Experts of a small language model: a sigmoid router, 1116M tokens.
Below are experts of layer 6 (counted from 0) of a mixture-of-experts language model. Rows are named down (a neuron's output weights, with its number) and show model dimensions 256-383. Each number is 500 + 25 x the weight over its row's rms, rounded and kept within 0 to 999. Numbers have three digits each.
Before each expert's rows: a language model's description of what the expert responds to; "comes before" lists some tokens at least twice as common just after its tokens as in all text. This comes from a sample of Wikipedia text that the model never trained on. Tokens count by the router's weight.

# expert 2
It responds to: Head nouns naming institutions, services, military units or activities after the/a/his, e.g. service, Division, School, series, career.
comes before: " of", ",", ".", " in", " and", " was"
down0:515531496494517455488509516490543505548539463518509517473529479496480500546456463473513461527539501545511518510479477489493470515534468541464480480507493484506529479526473486516532505474517520452502516517476495483512492472494497530486487521488526532509522508506404432514496498493490485491488519487504530500530507534482447466553504510516501532518523459508512508472461483478509498505439
down1:525527480485500500567506518464526478544511503498457525522488520511510505510530547476506499539508512471487540519540492490505508502482511546457470505509452493511491518477463523451482471491505465493530468449489480525521519442476500471518498515522553500521499518460523501474520476500466498480514479469498492490492474481452488536505489543485516542483551490497471452509488503456456513530493
down2:493510488522493461515477467500525506481522474521490507477466533493474525498529494539467505451517485506493510485461500503476491439504482502541522471508483505488569514571469481422506523470496504480510485466488520528502487469480497486517493482498499518495507497484529500489453528494467530457472537488506528470484482520502533470462496521479461517527487524481488515508505502476534445506487

# expert 13
It responds to: Plural endings on nouns, split off or whole, such as -s, -es, -ers, -ors, -ians, and plurals like forces, Queens, children.
comes before: ",", ".", " of", " and", " in", " were"
down0:508501436526446510462513510465524514494536507527520502507442508453538553513472519516485476508521482519494546485446515509468464470462496497502524489494536492492527448458534512483484579488508503520467489512492515489506504536477501516511485515492469510464496449488505492526492540463473499506540534521484469523536483505493519550496500480485491518526488513466472530487474499502462459507496
down1:456468431536494503503501490495501505491471516512467514526495488502514517486533441455545536495461498518478494485502483487513499497499527460456466508527477525506476468503512520496532473469495485504527530561526486504471515480555469532480498517456551473540466553508459490456534514494506478552514493493503524485492503514504478462482510470489519508554475465502476463459508529497510493463525
down2:506485503481502477520474505473467511463543471490467453531502479518510496490562537511541544462512485471483499517551544555512482489496520507500462527468505524496479488480493475467481509472491479511496547482504538500526514474483471530509488486506527469498491465518440503510507507466491547497478518473496466479491513510511490523522523463515523513502474499495455481460531534554474455499477

# expert 9
It responds to: Line breaks, "is", commas and "=" in article openings and name lists, e.g. "(born 1972) is a former", "journalist, writer".
comes before: "\n", "born", " a", " American", " politician", "),"
down0:462452534488496465505487479513501474510538535499496505487542491468504503500542504510518516552465508493501527522481501506503467515493501488538498518514491515487530547471499504476500479552502518455518521506535515506541480452536520532468493490525489486544481479548529452462505488515553460442457480475479450545513470528496520516505448544492514467489479531491518519542516507491503488506498
down1:523508502499521529501464518475487480485499545553470492546469507516483447533476503465494483470489474532462485484483527544473501518480522484519493512481492487523538471533496476489527527484521447562514448551495458516495518533517464512453499532504494495515462525485496512550486467501499570499475524508529467486505481491498488492453502489511478515515511492459481496499506441557469492493509
down2:491497461470506524479499481466518516486464540501469463531540505502507538505541515456529508493497459469494484500517504482521496464550495495479495478476506517513473488515481506473524538504458485475513512480480484517510471540449530510496523509498527509478497512479501488511536549491524480496530531476501497480509507503480477495533478461469455462525501499483542511552468532508511498530513

# expert 32
It responds to: Line breaks ending infobox or list fields, plus coordinate marks (′ ″), table pipes and taxonomy labels like Phylum, Clade.
comes before: "-", "\n", ":", "=", "|", " JPL"
down0:518520470500524487493505517501531522491535550487480510512546486478541491444507489466493505456506497512496508480502549565498467531545510495527533563527540535487485560505509506544495502491506502527499539511484487513568496461486498490492490523493519523461482454492491516527481532475494456490505536492497509517512508484468506483503492522482499518486514539481517531520508538490506511523474
down1:526478529505488459520490478517444507517496483464494507487465547492459493531485509524474536519482471526468514497501488469524489499474509528535474509519485501504513520493459549440447504496489561511498504466477492500458474500530530531485563493502505472477533481520495491489515481530512492520483514463542472466479500486537477480507471450497497486494453503525521503449502528528465491534468
down2:496446553504492536511549519531497521514456497449518513479444542515477561534505474490500475481544499534501469517460479483510510477543519504538540518523453494519500462491518509494499547518485492499496531466509521516495484527530517529465518539478545523509523535535500475538479484475498501489555496524509475461489488493480497499523536509508526458456543515502507499513519508515448505529545

# expert 59
It responds to: Numbers, pipes and punctuation in demographic and census text or vote tables, plus words such as population, households, females, literacy.
comes before: ".", "%", ")", "0", "2", " ("
down0:490536473559529438518545531483496481509538487515515512494498448503484510498494514523534542502526502472538507527517548531506485499515508505527504488497517536523551516527481516522516537540534445527536460507474465508549492500479510506501496494500477510496550491481518449525559460523509527520515561516501473491516485481465518518489505471497517493528512467495520494488495451464498497506504
down1:515561468521471478535538494542493519573470512482529457466491487544504473542468479505515521533488532503543506490527525485486475521533493492499442521554502521497505503492512479560464470528468455466458497529509486501518512486538470522483484485476529523470488483507490532473481485510539449521556525495478518450486536472488460507490518519528487521517459495517527479487513523519521460482499
down2:522551491489498508482467480522436499539462468524553489490479497522543517486496528524518519518553497541481540472438501551494498522459479518501462469477484524479494469486510483529502496468473553507469508518506479479449498463516545518487491466489500496491501473502508472477479529524473500522506510443493516545501492491489523532478541520473501523478474474526489529491506543500484540462487

# expert 58
It responds to: Connective and adverb words in running prose, such as as, also, and, but, however, even, and -ly endings like typically, necessarily.
comes before: " a", " the", " well", " of", " to", " as"
down0:482493484524509550503456499476481513474512479503510464516499470512497449487509487511541520471494550506483499492524520506526547494521490544490515476557533489507490500559521484437488533477472473490498509515495519470514518500520504481499497487553535525472546508512471473494486487530530491529503495478501516535500462474511475503555496481467472489464521506518495542501469509512511454491542
down1:525477455498515495502473524489479508546540522506513480510486475505465500501478485474479503512477496498491493488493502509514528469474482493524495523431464487513478498505517536485514514499525495485496513472512494576501490465506507510463526487569508501490488509490517509492483502499488506542495493450517501519519493475491481550528563456521486447477541487536541518553496520531484503511501
down2:450500494484522499507494530487552488502526482526475508473448498498482470496492510515434497508506500520532445473553478535517536553504479521475510487514518480529507499510499537547488507506486485532519505524515527437521492480519503532467520511498541532485476482474540487525493499497514449505492506484527466475500513481505484501488508475450468505545488480482525459467467487460515469456463

# expert 57
It responds to: The prepositions "in", "to", "into", "within" after verbs or nouns, e.g. "brought in", "falls to his death", "In office".
comes before: " the", " be", " a", " his", " addition", " 18"
down0:487485517505463492518499464457505530515521492521523494511503512515468490518530500495467512509476482528461454480474526487486490492474480506490454485520520480497516444494498542473508486489476470539469494556479544510492477508495510504536548499524442538490486508485514522461523509484503505524481532484474532506522483496533503460502548512482517522512525496520515518558483520478507526502566
down1:480481467536510515513535484526537479522496507465507489487455522488497537525485516482465538537496515532482474517473486513497542483490460489511515500494533497529540482518481461460533450467510500489486489524505476514491458480466530495497519490518506517440493506519473515506516511505533525522526488513515546511519505560519492492519459556510490534554470493453535500540524473492502500550490
down2:544526515472491536470481489507520505506463509476483502517491495504509513474478522497474458489555501533477514490495528535509497478520509483478502499452496428529521515496474539519512505495493484504462493485475472531479519499518499549513520549464508503501488451491492517471502508511521483542516510517562524475502580529539454519550524495490514485523545535514490488483460538463469480497541

# expert 25
It responds to: Passive participles and relative words after was/is, such as used, held, paid, where, there, plus backslashes and symbols in LaTeX math.
comes before: " to", " the", " by", " in", " as", " that"
down0:499498489510533516506488487471509531518528489496490499511514533491555540511499500499444529541481485497545524502493506474528498505456517500516500527510519503453499513486539519539484538527514498506499528502470468491481533434547510477492474529464500534491505504497445506454491495533494488482478531509471521489483474479528527541527539538532509475457473517498516540471530455473470467489526
down1:481498496481472487520510491469518518495444504511479482494452442510485544546474472539492509544511498510512540464484526491495480472521515443490558530537464478499533472519513512519465469518441462491562519472491481522480496473510535483545467509537512490507508491504561511509536494489513513491500538501503472522488476515514514495504503492480508511544464508493482476501465468490494531514526
down2:502519462513463491502485456454514462499496493516497476490446477467430496499492498492535503480558476507518553486463531524494522525506523458473524501512471467529479480490498502464482503517510532410482482475460528526449483513497470481506445444531491496488492527463503520444512487484490491476482508519484527486487536477551510489495551458509456511509521468479485516491497503504539532513503

# expert 28
It responds to: Month names, date commas and day or year numbers, plus time words like weekly, night, month and hours, such as July, May 15, 1891.
comes before: ",", " 18", " of", " 17", " 2019", " 2020"
down0:478525498541457522498476486481515508520504538501492512510520508526464454491456515524514492500510496502535491509530517530519476488503487509486467529472507499481477480494481473453462462540515513511525465483530532537472507499491482507504462497463552506498475507519518470503497508495459518441484494480472446471478471497505498559530524476512518485454510513541497492511505547535529506503493
down1:495491491508502535481507448502499424508484514527467498495449489481495502518487553493506482473480467535488493514505509490522505467520528510515500498511489500478508454465480520481490456552490473467518486499482480504516555498533487515546462477443465529463492477510480541471517516478497519511528491532491487516486533518471524512481507530466490520494528473486438514518520485493436510495493
down2:469519490526490483519492515507456529467525507531520504511471490533516587479507502457490580496515527495522465540513482478484537471504527493504466474505494541486498492509505479531478505497490508551505489511484483505467472489500481481485541487544513472473498503506471516534489456522480511488454481493476517487496484501527458462500490523470529478486487487495499519531499529534485537500480

# expert 37
It responds to: City, state, street and place-name words and endings in addresses and sports tables, such as York, California, Street, -ville, -burg.
comes before: ",", ".", " City", " (", " University", " County"
down0:518520502510558476508541431537522495522561459549491479475486475500515533484467485490456497508499504505552468519457478541500491485521525516497505517523491530482552495503527521484477508546512516459515528483462520468520524483504535527455478482471514484468536543494522519500530472474479503493421539514493490511500463514519497505485470517552488455497476497508515525466527498517517537503532
down1:474517495517531502506507536493492479492534500496489453492511522478483459488519469511464525475504529476518523471564476497507484503501510557487511468491479468491503465538510498490481458465513473497479493546467535437473531513518436484488518508477517524503514490507524517472491524536525467522469525480463510509566502552438497489474494483493483483526511486505458548521500502516462491485471
down2:484505540463542528516474494474527570537508515550485575475494495531527475522496512498471487499483482535478488487501470504495539498549535499456458480470535504487481522484481468489495496534507501497481522538535514505517490528491524468509504514539508477496492482484504518459463464429490511502511545516491524518493505513519511533503515473466470504509467484473523489473542461543526531499505

# expert 21
It responds to: Whole two-digit numbers in table cells, dates and stats, often the first part of a larger number, e.g. 18, 12, 13 of 1785.
comes before: " |", ".", ",", "th", "–", "°"
down0:470529494509471475499534500507471593518496511501490493457462504515472516501495466513543466495495562524455524475525510503440541507471528576489536480544521519488487471513510504543473500477521477520485480506526476505470462488496516490520500492518512464489458484484481471493506536490522517480495513497526480500519506531461508514508523495532493519521511491503532489492522521485519524490508
down1:524455524496507482516452480559505490518539480489515511494475487519491484538493504515525521487521504443512473539512490474533523509467479479489522522523541480497540500516490481505497505512505494505477563524467513487509458537502470443486569530496466515490528499531518505511555498486482532514527487513536510474461494478486500472489526535527511515514496521523489521545519524493471523446456
down2:521511486537516485485468514467494493481519493548507507449504459515501486468531449498505492508543510525557483503504490490491489481529508465521484515460469447494496495519547471499549486495590527490441491534503491457496460475474434526511480448473492468492460496490484521500490487511478537494520493520480494468528520506527508492512482487518515507494514532534506533511484508498471515501482

# expert 43
It responds to: Connecting words and, by, with, under, &, often the passive "by" naming an agent, as in run by his wife.
comes before: " the", " a", " his", " John", " other", " her"
down0:489501514485507517526518504493531502481478476535457495496525465500523530520480453492508491481517490491464471500467488493481501492540481506469533484523456473512498471535447495447525519491520526516436532487532511515471474433491529508499537467486507511485541517499496531484512519474462543484533511469497532518516460508477470445468546483495484527518498524491541497480493501511514513484542
down1:535496492482515510514511487496468441464490532496456523493487516474500481530498515512503461518467467486498508559544482481530460525458490480491517524535475452493567498546480492511502513500567510492484478501506463500497519491513494498500542542559505454494551464550487491486505499535490517515485499479478468527489470531493532507506532492483495534443505513535460506518494523500506530461501
down2:477586562464504492487529510548500520509540516509467470528467499480528519483497496468470504514482475503464465493484478494523528528514438475535505475502521500514532492475501499478486484476505486487489508512492494487498450487451491492519533470472501520465513495498513465507480497539516458516518468473475524503508521476483493493508490516532507522481476503471499485497522490489504505511482

# expert 44
It responds to: The pipe separating cells in wiki tables, mostly after numbers in results, election or sports tables, plus separator rows.
comes before: "\n", " ", " 0", " 1", " 2", " 3"
down0:474507462505482510511475521502486527472462528509501426538480488480493463514487520506481507488475533486496529461490514500464479507535508509485474525512514485436507503517542466519475466508498500528529461533433492537492498473486498526479520516509539499473486536560479485468488496489544529481497473489478500508513481522534544544572510470482481490512484506472529498503459516524529494508524
down1:516466547511500518462522532507494501486486485507512486506513504477499526495498483493467446496462548505536500498495492509478499488467494501469501534491545473542482480484484513495483492537498511508484500476518525478538493534494465513547523513493497543510534504492471526544492525502479519491522538526526524519538521528464476525507531523477485514522470486472474530467495475503554487501490
down2:475514455504486462507543508514491489503548542495473479468520503547530527520488494522517505482514490495521462497493488534505535478475591544518496474451451502499509499515507490473475486468489544511492486483494508466515498499522495494504510513503494501529515512508488488508537524506471477489469479580464478469478504554502529476495490518486484492472534486500499522503507518474504497455522

# expert 34
It responds to: Digits standing alone, mostly single numbers in sports and statistics tables or scores, such as 1-0, 0 | 0, 267.
comes before: " |", ".", "–", ",", ";", ":"
down0:524516471504517553471477514519484486533511461458478533522497541467451492523471505535467502492490490527493508487516501530476510523531473498510468498486540516498441481540527461508530504483558506468492499504468491459534506506485507502484483533481463537480495500487511478517483472525500468498506462551474546516486482490494504482486525488496521490532470507486518500489492514496476539504510
down1:492541489496539466475487503496521469524537524467511468468527506481473478526493485532482504526530488490496481496467470499487505521490522536510506492515458511509487456497507522504501511525521517501504502474500538538486481466530514583511509496503489489536486524503496482479461500483436487498488488538488450456526451495541528501473549537495426494460459506488501509454488466507470471492511
down2:482517484516482515527491480502510481555509522497509480537471511517471483486507506508514507481509434523490464543504452426502492502495501476503474467484482513505451503565475511483506501492517439448513539499550502486499501493535502529501511518538522499509475520489495437507504510514495487507452499531519520529464505501512476477504517492464483540498500512514502520503482486510498483516559

# expert 23
It responds to: Closing parentheses, blank cells and quotes at the end of table cells, as in "PML(N)", "(GER)", "(2x)".
comes before: " |", "\n", " JPL", " (", " is", "\n "
down0:520476489485545500459510492479525506487517450523515475520499504463492539550480501493438482513475522509497487510510486473500506502507518544499512519560498462507496517481521511480487499485479475503448449544460496508506512489491499501542478519506463509507534550490523561530529521512530484461528502520498498480485501488515501528485496477487461464488535511442507512524516519451503479541451
down1:463467563498449423476540529508499525471487526459508507506504503497495490510476499509469533473483483523517528549491513495555586541482473522542496481481494486481505530458510524500492534465514554452546519510511542516508533514507447547499491546505476501492504552512504477460475475528472511470509526498524474494476541506487508472490521520477502531520472517535485582491490492491511499501519
down2:495498521526495515489488507502536484482500442515492533513497463541508513486492495536479526528517500541475496488480521488552510539501462495458500511499467502461504548499531534512503479496460516527506506557497480491492519547487511524482498521558496498528496481496503485486487486484500501484492480511514471496496479497487470478459486454450486533521494486482490526505490470463485504509507

# expert 61
It responds to: Year numbers, mostly 2000s and 2010s, in date ranges, filmographies and tables, plus commas that follow dates.
comes before: "–", ",", ")", " |", ".", "),"
down0:478495547519499477508455518486497514505491506519522522519462502521519454493471544522551526482498535514452549529464475496486508503477495500532510563533543526518492521495513511522522536483469526513501471475522484511514511501502536516489535524534517518442490428492485498521525487523492523513473490477512513461503448514507479484543507532504463507471480553489538509492515483511491474483498
down1:473532491511516524489477516495478482499478483523528466495537498478470507504489480518520488489464476474514507514509538531493482504504509521454524526490502485538494494533495531439505502483545511518519537465483485503501513531564494488535498485492509494491539486493493525507488491508547524458478480492493514493457496534497485543478507551521527509482550472465520487505514508512491485497481
down2:531511485516513472474496510519481491497472511451459474488486519479512468482490513480481493465519508530479495512528497490475523493496525450511512474491513514483491545445493474505478483526500481518470498478513528461476510486502504501497443511503504481491471516486559489512476499465498575535499483536545483536508542529482472547469502463535468509474539499512446497489490506481478433514502

# expert 41
It responds to: Abstract-noun endings attached to a stem, such as -ation, -ment, -ity, -ism, -ness, as in professional-ism, homogene-ity.
comes before: " of", ".", ",", " in", " and", " to"
down0:496419484476488532483486478514477496469497557527492463496531490490515512494514506515462500527463522478486524550489482468519501464503519549487528476468493489503482504499485504477484513472561458536531475542504499505524473490512484522463564531498504504515498519525497517509530505527493497504521504503494504530558471466476474515485508497462511540470474509482491524497508482466466536495480
down1:525485524539496500490460481488500521505512475533470533492523489473501456502495501570502536492527535484492496534500499495502459477514483530518473489495475505518537496501484494491570477496452510527510503505517496514518542462539502512537524486512521517527495544501534436470502569523523539508486532467525522466540526554521549517455486490466538520511484469466503511501480501494517498495486
down2:490492529449452519493480518534528479472508491513489519473455494473498504523549505521490474482524537531490529451538492522477499498485537517536494520519471480515433533487487471503515511515505474500506460516464492466519479519529479520476467550522496530492484504532457477552516518511492511516511484520497486542511491467498540469492509544516479532501507458527467527541511457460514475507461

# expert 52
It responds to: Line breaks, mostly right after section headings like ==Filming== or between paragraphs, plus some word pieces following them.
comes before: "\n", "==", "The", "===", "In", "-"
down0:474516515503502501503467497535550519478477506463448482495474507499521484512522468448475483491504478526516520508485481468466494453466449511487560524510458474530454472490533503540489502446480517537574514506511515493541505478522506498523518476507465482484538504524537523561491520499508524485503474525455502484453542507489500523483497533493525530513552441490528509511545486487528466473502
down1:505502498523513522501486514517487482479566523498515503473519526483495494496520486491504488466524514493463511512514484477471460519528490473498543495462522492486484481488463560470477507503484520484487497518470509454502499524482518500502466516505510518445502493466561503507486558493476502465501515498493488582470517488503562524519505490499532520518464483517504524464482552494480445520485
down2:501479516502545503522490490557514483495501476466533512529497508496449511530551509485500444525510481496500511556491486476484498496518506509490505496501536534506506530523544521488488494520494488495523506448488540482478483532507470501502486539513536548463489525495530493482510538479510509498518500439472489520503514476501471508474512495531469494487459544498488495504484546541543497503520

# expert 56
It responds to: Full stops ending sentences or inside abbreviations (L.D.U., H.R.), also ."-style endings and section == markers.
comes before: "\n", " The", " He", " In", " It", "5"
down0:456473471501484502496489504536435468486518494455557532457475524499484476522478524516469502504491485487557549508481513464469475456508504524521510512513508544512514466474457485510497483519487536496532486458526528516533556501491464516478464487490508539510476509523478481511488463523470480485495429499539548547527514466490515561542482452491521492512487511509484481508539506506499495532479
down1:488505472530491480494519521514505503495541545521502496535497534451487482486520521487461495546468512479482474470533510470473499537492523447469495470539497491495491540475479468452513510526474487523468461473511509505538507489480483537522507491464502477514511532495506461502520475516551477488514493478485516491524471516519530483531505563532485504476524587492500450530518517446498495520496
down2:487547512494511501516451503509529481481541463508484523522500511492507508464493499447509502504534513445516547473519470472483480552492516525496506474501526514494507516509493513489471511495529512469468497519482511515524490458463565509490487506515497492473518543519457519562497508511495486510506538459516473494519463546463521483533478512517539479515507486483498513480504486441544492482511

# expert 17
It responds to: Line-break tokens ending wiki table rows after a closing pipe, plus blank lines before section headings and list entries.
comes before: "|", "-", "\n", "==", "===", " -"
down0:492480481508509490529519505488528510504485510471481460507514544504507450519491559498468490483533470476513513515500523472494485508514514514477476523553542531529534518471483454460466497504499506509489477510500500492505503548497486491503498509521510480464487514551509513533468465485498531560477552504482517473490465473520470498525488541480500478520483481499461471491472524496480484514485
down1:489449502522486496429511480525532485523461520504496525558493489509520520459491523525532496520473464517547469504529521502464545470543501518466567522497510475517504488553551507508529558485456476489489474524478505493471509483519509521535505483540568479488473479479512483511481478491531481523531510493514517481479523510491523493502471493507490502533517510483504534513487482541472511512501
down2:493491495510514491508516445526539470481566493492493522454503518493452494499480535480503497489476479505458513487492506518517478497507505453476489486510494515527498473510530456477537561532476494515515446487506490503519483523507445497508515450485509478513484513493517489477499501483489526507527526492508513519467521506509485541453535508512502548491489505498549516500532505521493494488480

# expert 27
It responds to: Single digits and pieces like 000 or 04 in the middle or end of long numbers: coordinates, ISBNs, decimals, populations, race times.
comes before: " |", ")", "%", "°", "′", "."
down0:501526491460444537507480491484560475493514503531523499504497534506567499483500491516502455487464452509513501502527515502517489511498455499514506464478526474524483483507483453488518482464474489562529491501543501520511452487462529510499515483509458498495483507493496502493555518508535482482500505557495516512488511514498491501471519461529489548510553509492478492441534518519492499502495
down1:475488482468521525493569526473520436466476504504521496518496465530473485476459486498496521484501497469529470472507499469543507470527479515464521476438505469453474485542496489479456468485483487464459553537493494457525466479490482483485533530508532530497503515497495514484468498514504528504521501501522494513489486518491524498524500505527508524495488551480506551497487480491540507494498
down2:497464524493510458514501514543500499503506496462515517533460531534500517504520498507537482505494504529496474531506479495494438448537546495533481433500455463547513500504538476501542486518503533479503505512534497465485479476483476459483522537517509465492509481471444463465501538537497463509511457497498504528506498496447484486479482502557512480468499459494503500502487454487490458515523

# expert 19
It responds to: Political and sporting institution words, often in election result tables: Party, election, Democratic, Liberal, League, Cup, Award, government.
comes before: " |", " of", " for", " election", " Party", " "
down0:502554522513518484514488446529455487458492506487527492510525497513506440451506445491521467495465513483543525501513499571506499501530485496546494488524473496470522511521510539529495529483471503535510502507498455545484510482523495526454480479504510500513499495516501493487497518467547486476511512498489476498520515500479526504468491441511498494500576557523484514526518521499527495505512
down1:542512477494508521529488514496481459460492508513494480566524461513575536558500484521518486508486490502485515509536521545513493529537530484467517518499470457547492511484468504502515524496483548474508466496515495463530528496492475480500481499516472467483490477476511438539525515529487534477447501509507509525515466546545533531492501518506558487481496501531563506485534523514534502481505
down2:497448497491501501486534485471489452478507518464549527483526491480550518486495453496506453488514449520523422512472510490478471502513507532488500535515499505474503514551508485532518461489536515503526509471507528470500526476479455484531453496529507508458504493480495561476475483486479504497496477495479508498486534494517484485458477520528472472463450503505506480505510500497498523504498

# expert 55
It responds to: Sentence-ending periods before a new sentence, and mid-word fragments in foreign or rare names, such as it, est, ph, ut.
comes before: "\n", " The", " He", " In", " It", " She"
down0:447463490500541499449530504519543512502495517517525479503517495500486500469492528498499476521539526522516503519463507511512454515506486483507516498477556491493512488531468470551513503472569496475449499492477487493547463489541495491534512543477502524483498530512491476477539501513533496490526528464513531480499480520533487545508491533466499498467504549464471480468488475502511498495543
down1:476501542496516497488502497467578474496482480463512522495502500510467486489501556512542491508509446493505505489472517522471510511476545538544501484437491471528455490504501527523502527496516524508537526513519495559493489546478520497503449529515484483494495472498520491515482481516479512499528519526492507488528513539545497522521487474478488479516472531502513520511479467531506506506486
down2:516503477521475509512550497514470486496471524485501463493506507476478473519516473506456518515542524485518513449532540466546478496464543498526472487489484492493507546503467491495474468486485523508485553525508481530497491515481515474489522499484509526503485504497500490530519472491450478452474479454507495492518536465545470439494491503474533501494557517491450471493464489474513499479505